{"n_layer": 12, "d_model": 512, "n_experts": 64, "experts_per_token": 8, "d_expert": 32, "d_shared_expert": 256, "activation": "swiglu", "moe_layers": [0, 1, 2, 3, 4, 5, 6, 7, 8, 9, 10, 11], "router_score": "softmax", "normalize_top_k": true, "routed_scale": 2.5, "balance_loss": 0.00232, "balance_bias": false, "router_logit_norm": 1.0, "init_std_router": 0.00697, "lr_router": 0.00208, "n_head": 16, "n_kv_head": 16, "head_dim": 32, "vocab_size": 5824, "norm": "rmsnorm", "norm_place": "out", "norm_eps": 1e-05, "positions": "rope", "rope_base": 10000.0, "rope_fraction": 0.5, "qk_norm": true, "attn_scale": 0.177, "tie_embeddings": false, "parallel_block": false, "init": "normal", "init_std_qkv": 0.023, "init_std_o": 0.023, "init_std_up": 0.023, "init_std_down": 0.0142, "optimizer": "soap_variant", "lr": 0.00235, "beta1": 0.95, "beta2": 0.95, "weight_decay": 0.22, "lr_head": 0.00575, "grad_clip": 0.5, "warmup_steps": 50, "schedule": "wsd", "decay_fraction": 0.923, "decay_shape": "linear", "final_lr_fraction": 0.05, "batch_tokens": 131072, "seq_len": 1024, "doc_mask": true, "train_tokens": 489200000, "steps": 3733, "dataset": "wikipedia_en"}
Below are experts of layer 2 (counted from 0) of a mixture-of-experts language model. Rows are named router (the router's row for the expert), gate (a neuron's input weights, with its number), up (a neuron's input weights, with its number) and show model dimensions 0-127. Each number is 128 + 24 x the weight over its row's rms, rounded and kept within 0 to 255. Numbers have three digits each.
After each expert's rows: a language model's description of what the expert responds to. This comes from a sample of Wikipedia text that the model never trained on.

# expert 36
router:156102124159155159116102155149099118092109126158162162101149105110109104109111155147149124150110101153105104117114157131162153136109144101150095148099109160137144134107152089101104102150104113140106160124102137154103123109154146151156155107098156167144099121149154101102134151098098151133099102097164108155098101160150116103153150110117099154103141084107105154117112126149155155129144
gate0:143154119149146093140119107126163109155114156131107126138137113126097129121128126099111124121148140114151111149121090113156124148137103143069135121155143129106131101151102086175141138070136138122170091111133107120165127107119097064141107137138163099134120128162112137186140109092138150126147115157118135138165125142149133111082083107149151104102121133203142137151178166097111101132166
up0:122142159135157106143124094161159125134128121093155125134133143109128176128081127155123117116166163107070131129082127154137142134122114117163077126142136099103138132101106130167145077112154119094120130166137127155101125116137099131133117125098119170163127153137127106122129167117172087133088076091133120158148130133116132142108066146116113131115130125117145145126131102147119115089076
gate1:120133140162090099127105103145103133151127148108121100150145108152119187107083103148120183079118134122144119118103070149150108126148132169095187117163151093168156112137108117178136129085136152111113116138125115110139120154127081122107086129137095149143152155118131164176180124088163136147153146147118126089116139113156119135117134134161146117129093130213147136136149117127143147139115
up1:111130100157137151186122145129122119170134133157106136136161106142145129119114095150118117132124122132153134066131111113098107134172176128142188148155117109169086139137128116131138121144134092124112117131167157126128099126126107148106132047121108114134119123155188155161112147118089127095161136141167135124177103145140118162116120082108148159132113125109184113095109128152139155083155
gate2:124128089124123101154136127109079132131148150143142134129164118136108155163109160099129130117132128132120097117109139121131127128109143135096139108168142121125098101142104109127147106083148147135127144119124087139175096117115100170072120192128091115105129135130126119114142138141102097099112099119118142157141096085129098168110098142117141112153118158201133090138165117094112120097127
up2:109143122138107115088135124130134074139142119133092132159145138127122137149151163110132134085122191135094112118112116144144125128110143149108095135126134116131130134127126163128149094130151177130160126143101115112105127139129097139121100157144115102165118128139115166126123163148112096101089111119090102100111090124140128144141099127160078153105130117174124155135150098107121112128137
gate3:108131124130120150144146157109149101088151174137112108106140123153122127146140132126100094090101147129132096093130098142139125105170135130112148070190112125138128160097109122164133169116131146133147186132128139121161139100153060135119103149151088140102143137127117180170181157114130158115136135102111090164086169096147143169118121108093103119132115112174130087152143170114135108131147
up3:154137154138125118100149115134126127198142111108143107158124175126150124093153139118133148149124116076105157174136199092161113100165081119118127159075139103140125117187116132127143107081130165137120123113158105155110161119095121146112171175114151158150114154137146129113121107142127105151063139157129126140100121160155153072111108130180136141145164145129119149132150125117114109114075
gate4:092151141103131095122154094069124123133136105131101125134115148116147123123104139148151134101114133112165074133117123119178084113118108137089121126117130101137101071144134102141128156101168156146182114124127104130168134108115123083089126143118131123122157145099104107145099101125126142090154121125111146122122151126137111118125121160097124100152110135169146052118167100129143111132141
up4:120128150157115125110089133159081122107098150110107153112138124137138130089123098087121147140147149078126107160151157111084141148117142139138153117110122137132096151150125110119112149146124149130164118125142108118124134124175129131152152119150160126136113142126144120142129112139100073163177162073139144139178119129142123145120121154170108145105179117117098126136055119135143152100115
gate5:105105111153109110146123099071103137175102066113095166128123136167121131120107109093118149064160109131089154091122092136121127117152116135101115151169149134131129145105142149139153113076093100129162127112157131123138127111124084115127118143155106163151172163097119119130106125152127123115122131110099139108133098133111080125118096128134124096159115053165139107139129135138108116111149
up5:106113105164113097104124140083102137171078084118110136151136131152141107121116102113113112062117079124105132112111093142078128120183147114137143121140120129087130139104124152128167129123079159132127111090131134125125103108137124121143119130142159137126150130083139121096120125180168108133128116088117122094152127109116108118124101143116132081153123092095154138118109129126112116121169
gate6:093154119112152143149172128155119141147106165094109127128132144133131168136124131067108167114134094113158145091107121135139106132150149181130090122115134130136102085182057131137139157078134145091165123139112129130139118152094087092078136127157138110113117144124097106103158124144115106131201131110142145090121108125102134150125150158149132130136116155160122087139127108103100144114124
up6:135093147128141077145115140140159126131161123133155131098122092114082120034145154125165113148160133137110113150163129099139103111157154102108155120096129131108136179074106182156138136148098127116129151149120142145118154124157150166122130113160155130095160111122102108161121131156150170088086124121115129163139090102119094128146110139101138123162177074100116126118127107157142110109122
gate7:132138139156099127128121141112096082111163122118157078122100121127098143090142114136117121154088126113147116129130114092096140106114112165103152126094137101151129145167152140175126175066120116119154143100146143113134152131115077122114155129128149140114128136124147171122115126129136117134105147153137151134114172134169095133128122104114109173169153138191137106132148113090137128109123
up7:145166131160112121098116139133161133130123103110144076115114110125110082108141144164131139128144113151136105149115112100143097130086085149102135099084121107128135157144161117135140115068125130098102199142164131118159146132101130156076151130104120163128160145138098096121104141149151137110128174159149122133118168137105135112126132105157137167121141103142176079131142134147125160150116
What it handles: Digits and spaces within years and numbers in tables, plus country names ending place descriptions, e.g. Iran, 2004 Athens.

# expert 25
router:141180155092166151151179156129123105134120098105144121111129102152167164096135160163164122164149109152098167124092138139119108133116107094154116127130095138133103151108154156102104154139109171088090135145099159103100156105169156159113126108108125167171112164126174148122117152114158153119117095120088118116138122119165145127146159111124135125108164153114119137132110092132120131129143
gate0:101138161123133156144157158111150134123139082115138116126154159162115089126156098139129116129112120109180133105132128118115091126160134172152107107119094121156103083125147157143096158151099127087115155167096105145107161123113125137127121091165115110097119108134127158143101157070153091143105161130151146100126117109120169102144113106100101161121127148133137106154125143149110132146132
up0:134126161133098161152147156116151122149154101143123135140112145128124114143160089150118112115089145129185099105125132119105101103159129157159094118141100135157115077119145155128098152143118137103129132158117107156119152144105124150116143062138104129098105132109158133167109143074146085153094148136178125105107120116147160119149121128089090136102117150161116131172111158148111162139109
gate1:115125145098138112138130157126110120101154133149135141163168102100131097169132102156136141114110118149157156140101103138117129197125135161108094120133141173138174132149167177093175084105132122115081147158129151122191119101080148137101113134094151146127156124083150119154133160183154166144104166149077107146131077136094146143153137099125077123153110115163135115129089129152098141133132
up1:146130087143101133126094133105147149133071114141117106073101157152137147087111167128135101146137121084115117156151117118176141104136121137143146128111096113105103148105073072158116161149144103117193134121127128135081137121168108112157122130116144082124105141175148141087102126151086093110119138104160150109108189122132127102107132153125163125139119116084138138122142127081131100113137
gate2:098117143113131130112147164120170131113119145165120144113150064148154089114135089106163099095138120132123123108089116143177142138123136121170131094123169149112117134128145100170121118115156165140117073158114184115125149123140168148116145130146120119115113135093102095124088139136174135126111119088097140148119132121107136110117138126113085145145083131129121109115140131156091130100133
up2:139122148083139160093169152160158115133123090195106117127112088142151111139125122087159133083154123151134160151072111103140176112080109120161134102142147170114087128124109106148150134127143143126142086162128148134111159139137163131132123157136145108150116135132161089090107136150169130091104166099122160074127115101152158104124133128095153137167078148130151137111143120142126105089111
gate3:069171122123126095090148136104117124108127078132123140170102127122121080134107149116128121142101115112150142146136151152102135122108114124113168099105122150170045130095141109109114127137098141128119129138141090063148111149155038118116126141127118132163135147114133111134158120095090135121127136140117132094096103179123118105116178118124132107132150098113175113114122153135108159096123
up3:079149131121085127126160137095136164110121092143123161144130128141126124149134105095118141171084126133136135144149130119105155124103077126153183127095085154160072119072146124166119090110095111138108114120129099089155137108153086089159110139154107147142138131128129134160137151101070122106136157137139127114099100162091137122158136150106116143145110086106141104122108111114108175136110
gate4:120161125131109140147151127141108154139195130096087146088113132157157152136115146107103132149141145108101133140155071145137101119133129130136109098100092114129092168105110124124132124149130175124129127123072123070102176121132118121149123160124107102123120113110135138088129103080160110151121063113121122114156091117127085122113107125089121129137135103090118141143189149111152098131105
up4:110096111081135103114092129126148106160097147169144118151108101115096093137140140171150120075107115133133115092096145102124151138098116093134138154098157104092133141131152118084169136107121121135119151127110139137163123128142100150114148098116159124112121123140170130127155150206092113119097170163106143147126137137091153134141143142109148110096131123128146111132100140120106171114110
gate5:151138163137144165108110105116145126097178128121173111099124187137156166162118158110126130166091148137110101111116123151100102104125138091093125132081150140107156183108130162126142105113139081119156137128197136095135166127138141131125119101111138188113149144150132102142137125131096131105133127144149152139140139118135107112142155155158139098122143131079130070182155121185116129141146
up5:126128123125104125170136115124116099124096150096099156117128097163123157135146094147120089117149127081090145168132078121141161126142114147156127111175113111116131086143118170110103140116163162127104088148134152174121157066110105130113115136140114122094141127140140132171096109071169138095151092089131122080133162158124128124134096103095127144142146134126094147065107136112162151104145
gate6:139108150148128169103107166160144159136135102138157080120115117097159131107084177131143149116125124119075123090131103136090145105141125141116110113132156163108113136148136124118148133117103157101170127151113117096149105111147131126108101090126193114118102122112176144167123101158127144169174117135109066125134083096130120130167083086136155137143118084087134098102075112145158108104106
up6:141092124104140108129135113145140090138132088115118122127127126186161125148149091116118140143134127117125137160152155107121100119131097136139172107090091110107133114097071129156102153145121085163151130116139127119130128160176104104142106148136093136121119123136134121081118147162139138082124144119112178128134155155161148145114113142139108124065156097111159137065196115135111119136126
gate7:160115119095136124121161115150113118118100120166097175149086133138155085140127109138093135176129106148146124123135138123139167097200082120134178102115132109119137159133123119125135170107109123161139119135118139138091108116151102099138073143140124166138118161141140105105075131118112108088173122119157125084112140090094118145134158126143156127132162167122127093120115123139134131134105
up7:112089103111149147137154097127127094157140163162120145145095115149156117196104133132101158174148148122105144148124152136132134067168110160134119119145112120126135125106147177117149129100111138140093160104124152115138091160142098133125103141134148138142155192146164160126144119138091128135128094112093110110109162085149116144126084086160171106133129151133156126136131111178153152140108
What it handles: Commas after place or taxon names (Settlement, Iran) and articles or conjunctions (the, a, and) starting a new phrase in running prose.

# expert 33
router:160104130144147157130078158152096111106105140154149154100157101099127118104104161150170130162113105154100096106125148147162150127113125097147103147101105154136142132104156095101104100155108098132102162117093124154105128107159153152146160111090151165147098115137165103108144155095098148148106108106157098150096108160146121105152157110134119149099151105106106151123106123156150158121137
gate0:110137135112109127124131112124097158130078097114110154133142188158142124125093117083162107116154116128166145131163127152101144156118109112115150136135113100127137137101071120090171129117133088179122098117134110118150120132157155143090120170120139152141150116122147132113127112190144099095171109129114127132121148104133087142106103144102121165131083135151130102105112139103106101142148
up0:124130143143096133159151136147136127155173147084167141100122085126131123165121138160127127126117166115056126125102103121201069109152118172135135147104152166150119147151136101165167157120118147086143164143119142104120159115110099154141139099129072107122147124147142119133097135067157133173135127102138119130135138155079129156139143136150128119114145120140122134158139088129135175112145
gate1:128180146116167117112135117108130167103141152162084113159143154141127135079106129098113120084142167098143138158184125125097128127140130147082139101151165092154105145156113164156116139119136126133163102129160133102173126158155086093112109146161128107108113148164114120128152094154109138124141145124122169143156136106122137126118103132121112138111116105173101128120133100125077158122145
up1:130145159102143121125118099125142148084137175102101141145152118158125119116133133125159099093127123120153161106175144105044138114113109169077161110115132133138104155168151125150151125140134110137149109151147146129102141113133110106150132142184104098109122117147104103111121077119137133138136133131108126141143144119092137124132135080177111156084125135180129120133151097120110151128127
gate2:132137104108136161105113137117105135103156130132104141151144127136146120142130107082143128104139130097110153123151147139112120158140139133051176085130128130125127117155118140154147129077109162126160105142136164104120113146122081132121089150120118110138165110119091150121145095110111109141150156139137173135098100108149120185129094171148153133138130133192144112117123124113126089114097
up2:120129127130104143164090150133124159117083140196145112115138152079120123155133154142090121152099129157087170099125116124137104127120128158127088155162118165111148140056104164111113093139123148159110146141141100147139111073170157155127172163139134132123095103115108080166136159106148160135080076178102080119139143132109115096128123087144143156114124111108126138110151131147136158114163
gate3:090120133121159156148125111139140148135146146133084146150067134130129115155094113101118115108117133110132148128135158106115148134140116097113135131163132133082102125126110112146139143088182133125169125114160112132160156154131098135107126117073142132133121165134142117176148097128098160128119140139117131138130106124113134151111095126146115104180134134178152077149152103108135109171178
up3:152158126165108169126143106078145147144118154118139134116082127137092120149121108137134128142147118126143139081167143136152154139106126089137139142113171145114155097110120146097107129105144115165085118153082112115107140139137118089117045151119134099120111102102137164146143131133122124148136097130139159138128102143133158130136145124116142146144111171107110125108104134144138115168082
gate4:113105144122128150140156148115152138135141127110118110088098112078124154136146098075124195145182180125132165134117120152120108143134120127118111134150141110102129154129104135180123162086138142088133090150142136130151124120111152120126135135152122146131162135134106158169132112119132111109147140067113165115133142114118109165091121121143141103153126117200184122111126122119143143146116
up4:131125139108100169127122103139115125172117145127159098137108137104170176103114121140136182150134125119110152160111123154109140154168158153143103153152101123127165154118098111178109130152111127104122147165130172154129118135119164113120122109117110126108121091131111121150143193164171138114092138170097156128155091135118100141154105114138113105128152088118140125121087132097109143140121
gate5:165142149143117123157155103124131131131152133151133118149143153127091171127136090100121118107123159138120143151100134142138128100117118098122156123162136120116137164172107087151128136094150115090158096132117172140175143159133087126126137117134142100105116135107140151139184115088133127157147142116125162131167134123135134094126134132117138105168150121170127117088159112132119083116100
up5:170156123149115112129117119147073110096167116079126141114157139126072118104146145146153132117139143154117149150128144155100123153105121122122151091154128119124115174153110111118113113098136120082127119132119129135150168134118139117111116168125132155110120141149130141139170112113177129133151117120162128120178133113091114183126111092145149129196161153129148123110159148137106117073094
gate6:129115146140115159176129120096148126086162114153139180114116125145148133116088158115106148099150171092128155124126086127101113117127123159114134130179117110121126130152140121096139181105125121151154135136135170148123115112146081093113100131082135147131172120145107150116111083090113083146107114147124139099143145079122113201141115141146160093161126144149153109111119129140141106108187
up6:134138136139157131107106109143099134132113097138121107111132156122116132102143170159156083111138088140149119168137145118132134143102153113163131108088097170142140129146176154126110099152175157124090136109100118146121137141104138143141152129165136108122125089110140107127116116110157129142151132162162080130144119167104159102104145126092095094105102107111127136154090095158107104160139
gate7:118156147146158096113149173102155113130156132133121157115123139124131141155120108099139128127152122080127165110145118119147130136101094185106120112162130127130129114138143137127153189099118116096093110126108142115137115128108133121128146132125118094138148129114127122140169087139138154097117110122101129119111110139114136158103108106125114104154109163165151102128127127061136117127119
up7:117140163135119138188141093125095107163112158106121161151083141121127150101123163136118118162122163172133128088163150081138089124104089131121144136144076166156195134146138124183149128135086140150096140154098076156094130134105097096093111123149120119129084149128123166136148162099117157135118136138108143132128147154135150161111098089150109124124165199104137121113137153135073183145151
What it handles: Final word pieces like i in enthusiastic, ty in Liberty, y in microscopy, ordinals second and fourth, list punctuation.

# expert 60
router:157100127148141158120101154154091112097109133147156169093159101103124102098106142151153127152101098153098101100118142125159154135109146104147105149105112161140137117103154083105104101151106098127106151128096140155104132102151147153149159102087157160145104129150153103101128151096098159134108105107162104155089100153152119105155152104119109154098158095106103150107105117152147154123145
gate0:096123128085149098128112091142151115098164125130145098088122163124132127080101125082149155117118185108079133158123142134136094133120142106128147115169168127103132191147108143189125166066104103108130110129149121105181106136137089099100147115134149119130110110132127115156144125066131138119117143114140144102136122130145097150106107131123137078148109121156163077108171117121109129086136
up0:109132145155086105102120071083110125129160159127146140132154106178127134108164136109121112142139146144152127151113155092161109134118110103106145124141171168144111130113156116140083117123143096135157135100198106146152129127118182112122152087120106127112132106130123141156128125108134103108134123115143099083129162113129127091121176110127123153125113066170091098137176173113095164164104
gate1:127136142116118139150121098103140140131099139111147159153115135130096141178108111093112141120155101105095137107134159150149124144083142114117110121159135099141098107159118163159130158066135140081153105158172136125204125131129150086079138157117111132102156097101096136146121129107148109089127133127134121113125139101098100134082106144090133124152126180187160115116162177114096121107160
up1:122153162139115105103076092139109119137093125119151164135093128129109118129161138126122098141154109174144096122153116121142108121123128132120143146139128115123125055131113151149051134093110150114155143113117116145132123137137186117144116111134135115111123080127097112150150158132143107126117159118173136103179161133130119088087126139113124099097138176145105126109154169091125154150145
gate2:113126146142170119152090115127148146123149150134109112119163082111163135142111124132112122096143107064140113124100133119126097129087117127112133079151106136133096150145132154129125147093136164068164105111079128111162117105129122105071142124158084157132140098160108127128191134127079113127131099122112166086125117119081132158109162142135154101125116184156116137148150138070115151122153
up2:130153150127145105115076155064156131140121182144137129140141138117137146139112144162145133107107123141146126138128103139123106121115111090145098141165095148163114129108129149116110094146126158130112095101105137160155155104122108134137165113103114152127114124120112129100166125147112110056089108145101107123098177117156178122156131115172101148143128179158150155142154145126132131133125
gate3:119126156133137112160130110097153141110116122112098114149112141131133120130146184072109143102106088141152121115135164125119132111111110110062141123126153090121113125111132072165157126098147118143146119120138145128190115130143110088082102152129098131142131162121140156133149112127113116134137142138129140139129118133116101140116108112133107111144110126148127104118142150093117112126118
up3:138157109153131153101106130142124125147122138112143146142140121146102098106160190129148114144137076127163105108169147097089166156141143143147135126129117075138080128154074104116157131134112138137098152151139141130106135158127096109119136124097085166120145145101142117097134096124135145125159129135145132168140096139109149147097135153107111165118125156113064129173088133066096151110101
gate4:111127114132143133175168163133165127141139139127106123113134109151121113107147101123132106104125149139141144171142112102136078166108165142120097134102152160100087160126090101135127142059163111112196120138143110105195131128124132095108102109120146096104164097117126156134145098116167108130127195132110134103092099107136133191107130141110190144137123150144153075138139106088139116088101
up4:155167100144110109132084141133105111175115106121185138116178141110122195141098149148154099119131106138115085158116129115164119141114146120142136130106155158113145137149163156121098139110124182101111126139131133127112169101154088136127133162120135126086107133128137116120119150190113145082174118109117124113179162131075153084132126138165082122077168154076119160145106137133121098143118
gate5:084152125141142113144130135105135119124137119133082128121105152123156129148141147092141171111101170111142127131121139130123067112143130122070153133182127156120121103158118107155161142085169126121152124132135118133150116133135112081084156153148086119143128108129101137132113104138132144104107158155120137130147128088117140142160121158102107072140097148163178143131115108114146105124145
up5:126094096125149146122126136112120076112170152119117092089114147182124138131112145128129128122100120163101172116172132161109144169105132167138102111130125121134093121113113143125119112181097136124056120129123137146125152094097153161146157153107139159176122133146101136094147119117081131145161117080117104133106108151101135137126121116169110123123152118131102139118159107134124165107161
gate6:162149125122099147151136120106127151136118148138110143106070116117113121079124125047150138146129132113095130168136104144072123120141105183103130147123163116123116152124129157157133192114160155148149124106146105091147125153095117088100117135111163156110141130107120149113142086171129155153140175201133143062139130100122131114105121111119151124162154164179185152108093117119164142118118
up6:102158103114095169137159137130097130126110104130101124129139111112121106091086088095135104139103129157087120152161162136106104095109089152126165206155142114107130156148125131179126133131155165163133111105108115097126133146100097122082137139134110142137160139118137131108110129135119112118125159147136123099144120082113124092134107139109114164150147165149116174146092066152144150144138
gate7:101152164144134146134124127157164099159142116120120147168118136114117123138086129096118125072144132103121138126133103171100114123154132129111140172120124088144111120140108144141136163073149106112185135106165107126159158176144086097092146168127100090122146141114109164145126100127146096087138114145139138127141095143159120190093126148127102099151129094163166069129151129138118125152138
up7:114171112110140104171145107142091125143121144114139146088120126131112123122174137126116175109162127076129099138099149113153091143117123143106161103140132121130162111143135120108124150159120139123149122111075112178094075131118140140140139102116142159112095128178125136139109151131111133126118174133121168129094154153145130133164118109086109142152166125119124126139123121103129129113127
What it handles: Digits inside dates and years, and lowercase word-start pieces like co-, diss-, port-, sub- after spaces.

# expert 43
router:160111132136157155117100159151099116091098129158160154111153100104117116113096152151162138150107099154102098121131157145159147156104137092151093148098097155137142122097158095106107100148108115132106163117103136146106129121152148151152161096102156158157083123140157099103122156095090145139101107114155119154100099144155115105157153101144102150110139107104111152117104126153138157114133
gate0:123119120126126134134125096092139111103120157116102121120132150153114115134122120115087108116121135094134143108079099150127095100139121150103166114160137098202157145148108153163095153094135162094178123120145148069134116140136069097086147149135118116120102144121124148128156088137094107113144147160101143068091124126113116172096141104135169141146151145178150121110171131135102127120124
up0:107146114147145159154147123118126129118101136120122137168101167099090107142133123095144106087140144158093131145105127143173153136117143178125132104122119156139154147139070185130147135121165153161181116168132141114129118103102109125144094123096123127110117158127111110086104112116108116171106103102090118117110154114080118110102108116130110149161157169135150160127148137137118126096123
gate1:127105182143100136127139139069094114142117141136119081152154140135136137152135134071125134107134141129107111119102134128124093131143115152068146096157181102143090132188107156168144108106113153119144087136155147108120131141147105106126138152127112134135134151095129101132185085172135096135162153156071130088149156168095097158119129133115126106155132103203175069126131114126099118110124
up1:141123137072127176129162147119142132156101112124073133104124140146097127152152129122115095128139176167113105137141108129132127125150124127108131114123121126157100116098123146139089108118149127150082117128120079130117112125137177116128106150129097136154129106146065110123151149133146105135143118135150148148120153121170123144167114143165103130124151133100116160119119113130157130151089
gate2:131152136092171090116164075130175122157151145101096092130123125153125125156107144120135139142106113115130131130113102114134120098131152192069147146166167103138103098151137121163116148107138091085139107127146111090130138188113097116111135152143147152117152149099094103142153095100143105156122115099144161091160111155141128194116118124157159115157091170166171118111194088146131122123121
up2:143149112140159104126091115093069113133123112181109159135087093094136124145077106143081124056118169094089109129154116139119127123136157100123111130086112132117133183128141105162108129153115138137112128116151147131155115129103108143145161118099126092142094110109149169138101117143155161113122133095119120111116112109096134054103127141119108116112131175148063138087102135147126126159132
gate3:123140166125148106115128118117151125129154143167123130093134137125133101147141110125122129116146107102178137127109117135096129145130135112074132123139148114122126169134148124150132081047128097160114099127163159123129137133123124083149100127148120099122126120132135142161170152169117121101153138130132124127110109125138138202091099109131127166160143150183156083146148138162140102129126
up3:112117160135143092103132136100144114105137130150100150113144118145101122135135082092144109113116114091128104082088125133147128179120120114085129136102136126087115124086132131147134122083127085111108138127131104128140141120115104115129118113120114105103128116104136153125143116135078132127143118100119140121113105103127140166072091119102162151160166122145097123142146166131168161094149
gate4:112126175177118122130122130106112146182092136140109137155149170101151121115083163096144103083098140137148122103143144120117141142127175151124108134145127111169132172100093143142115161107124135127160131117161112111124115157132124135084144104118102118152093139104130161131131145166128129094140134115133157121143146132125123122088128123109131122116157099113131152169199138113150111145159
up4:119120147198117162157122099119106154129117129105114114130133184089145151150099122123140115090062139134115086102139150145110149133112132123146137143141121142149117135098090156108139115090112128157195081118149112113147128170144124173104151107099076157148065131115197103123148140174088150133151142141124137114154133123116098125106136177099143144097135096134145194131144123108132097106122
gate5:158168127151116122111155086102158100124130122112083183136128170116154135160135157122141129136126180072138145144104084124125132128130148164075136077131134084159123134136160121146122142083160121133154105118136121085172148097131136110147139185122075114112144146135107122134122141115165133115167129095067161122134149137134104135122089149131155125147118093179128093145160178113137088150146
up5:093134099140120107122155139136126115125148150112153112075143079129101125172099114120096124129123106152121123116127133142104118136161117105145154146129086172120157110177070126143157111190127154121145132131114158156150140165133106140129128162153148099143121130138140131094139170095087151099096109158160115125142119160122144116100151121126186153159112154106111128122105136112120104132125
gate6:156185132184113138127142100143171175154132144121117165121114180161139077122131103098157154093178145108106127099145108113149083145131117158127132085196131122143122096184123123128156146097142136162107118131170134135156114145100103111139146148151121131125174110147130131124126103120141131087115127141102121125184138118090114177110112146117131102162145142160147133154131156120125094135153
up6:131123125141143107142116138107140187150086087139092160128173156146105124121153133079184135158132163115118101139114073158118074143157094124126123108124138130138135116189135134109107115164127112133147147152158106141144109139150120105124150117119130141131131128113118116138106189133072112121136111153147128126157160113141130084110133104153097155119136140153114118123156124129122112155152
gate7:137121106132132118106121081137123147110116120163148090140083146143123136132169107123104111133174128119106151111087139091105120093115106136125150082185163104108147146155128148140164133088161136156138114157134158141149147139152130107100170151118144148125161129156105136130094079148146144124125143112055151135124135118103120113130094174141103093165119169150151097164152135102132103125113
up7:185127084140164108130141114158148107162130115115105128089135072138104139098113098136120127133118104130114137100185132155170122143126144100146115121139099115159112116105098106156084145096086114137139129091082126144140104112134078149137125148186126138157118132084128151125162166113137105110123130116166141175163123167116133126135121146077179132090131069117140164155077108159133129099177
What it handles: The word "the" and other function words mid-sentence, plus word endings like -ial in serial, perennial, crucial and plural -s.

# expert 58
router:159106150156155158117090156154096112093118151159164161102159095131114108106096141152154137148106094155100112101111154136150147138121143111150100152099100152141133142105153104102108106153105114132101160140097138156103127116155151156149161105093155150148095122140159100101129156106108147128104104104153110152095101140143127099149163105124113155099143093103103153120115131158144155124136
gate0:117121120082129123158124127122150135121103131105136167156112139135138139118134111113120130134150126094130158132122124110148117116116103117079122128114122104096099103118093156166136164072104149130153110151132120144170155144134083113105131141109146133153117139140128153153125112118144171132124113108101130133139139096120136157102088107126161092133164126236173080147127123109096137112144
up0:090113144159133119104118070158118135114129097134101124068165137146170179079148120109141088120109107133114164119140107115092146126118120121143131149180074094095105171141152135106116121168114120101088096126120120108106162142104138107153136215142132135130202099115163116186123124143100080143153124189176100175162091174090190091143124077144061116134154113092131105084093095152128132098138
gate1:104124172140139130135145139086131110135124161105143126133130101115131104151127155098104102109130165115141150147124146129109128143091132116130149106186143151162099109159081162152174149092128121084154121135143171085122106133133106099117092167152105113086129118109106170141120112124133137130167118120129110130169183135125152143126128135128127105167127134149138089112156079126129099127132
up1:113130103162135095081124164129159183143144155102110159117132121111105146141108131133132111146089115123170093122101148127142131127139110103122087111156133102140152143088154142123135116162157109124142143156149084112119151124117170170099162132160142139169104105131092103109123150121099147081073127158075133147098090121132119131117121152114126151117112082152115135137136130110108137096148
gate2:143109111131102104132102099122164104113136104116124121143085149106112140152112145108146116146132128085143128102095175147145112142163152129113147091147136132090128134147109110135106160041198132131176138134138104137180122138137112114128143163148139118130104106124111139084122135118137161179127109150122152086128156128118116179109110168120134086167161136208097087100088115082116121131146
up2:114149123172143161133171164155141133139084135119117152114119125135142125121147136125143151135099120146150116131141098138118132078118143115132127143112114137144086110144103127145177148175160167158100162115173147149128087096136165050132111091093115123110134132175133123161144117103102105091097088139101136157124103091159150135139122121167097171132160093111166103160175156164155122121131
gate3:104176147114152100147126109112146162145152119138105096090099132143140096127104144132119141098118127110108125126129153122168144099116129118057103153143124131132104133134101115160133145083141146098159117169149093122165126127164095109128112157130129122096067140125136141106146128122146121139139127151122151105099152109119126145111076149118088130161113140178150141071154127123145081138181
up3:123058069092157182141134135134131162080118132085153108110128143085099148124128132152151137159128165129137109163135109129083150174087138160165136123153130101133160130127092136089106097132111115138127144121143103168112140118084115109111096113159158137145146114135100105115141127118087130114080123113181126122117129183132120104152135125132125112149148100086109118151101150123140164112133
gate4:135154131082101123156141132074104105122111155106105128152082132144103094140124137105135120144135141094131138150127133129107117125138138125108156060155145130121135119139133129140144136070091127128169122133086112127169119160132134106120106153123153080096133162104083168111168065119127125105124110165144170154127147139114123152110121131122112102138118148154124109131125144094122100100149
up4:120140153129124104113098084105089118086101126133146108127112154130135104130126122161126113183122097118140132156159102123106114117137129101122132110186089126074113162121102113116133136106083150107168137107136129116178149191140109098175140127104106124128147141111109157131141109137132120146127086114134116108159145102130125105112113140140154127101135118096127170120123136117075111095104
gate5:103138140109132133135169126138120127148094146123131139171115138104080131161145117126132102116113157102133111128114170135098143121111107130101116095113133099123146122181087144140123149061114091118115091138106105149127164111106152107046110129156110125132138118116100149147138110139133131119148140168143104157152095113136202137126113099118156121122121107188126112123141063131122133130159
up5:085152078122140125122150146147124116076142125120128134160099140088118075122136165119114115143125168153089101132100098112098157172124121108090142124076128114205141120180083119117094139112178130117118124094138122136126118116095135117088102075140159137138127145132104154137136115094104099084131117124126119149132138179135131174166137109154169141078115104165153128132128077098080151153168
gate6:133114129103136137112112096088103145098107130132096142129089079132133112149146129108140125101167160062173131123099105121142117105119129126077116120125126121127161110154106131139119117083154177115154113102169137115169145134135108126121150155076089128116168123161120150153106122138143124139131107129076146142161143153146111131085114116140196128101116153157141087136143114143087080179147
up6:126126134122142113109121124083099147116160107171132075139130148138138106092098115135146167142139184137180156140060127088136108110126130160084138120172076172151117141125110093119136135140167107135151115087071128120114159155119118153159142105129105148144096123107103126121198134130104119100126098160104160102167207115111123112154120160078122116157108101131142122132132139085120124069135
gate7:155129160142111144120116086095124147134150165112099133146111128094108102134130125143138125207101137138148087116123171123120122113125152128127115141105105129127102128194081118144134111110169171149128065083111117144176122160133126127121128117157148143087150142131066116150125128114139116131088131118144134146109175095109158173120126138144128140098125142128117104121114080107159154161135
up7:121129109128158149138141157151144116122109114140164134146116132132143160152128131101095145061169130111132133144140084140104120118121128098134127129138168136126114127038160121115124142124055120121122152177115150105097126119155111131145108127099141110190098150124203141138134129126118150115148116150121116125132068171161080090119114130129141102151112090142150143118117180144089112124120
What it handles: The conjunction and, second syllables like ter, et, ten in Winter, Monterey, Montenegro, and month names like May, November.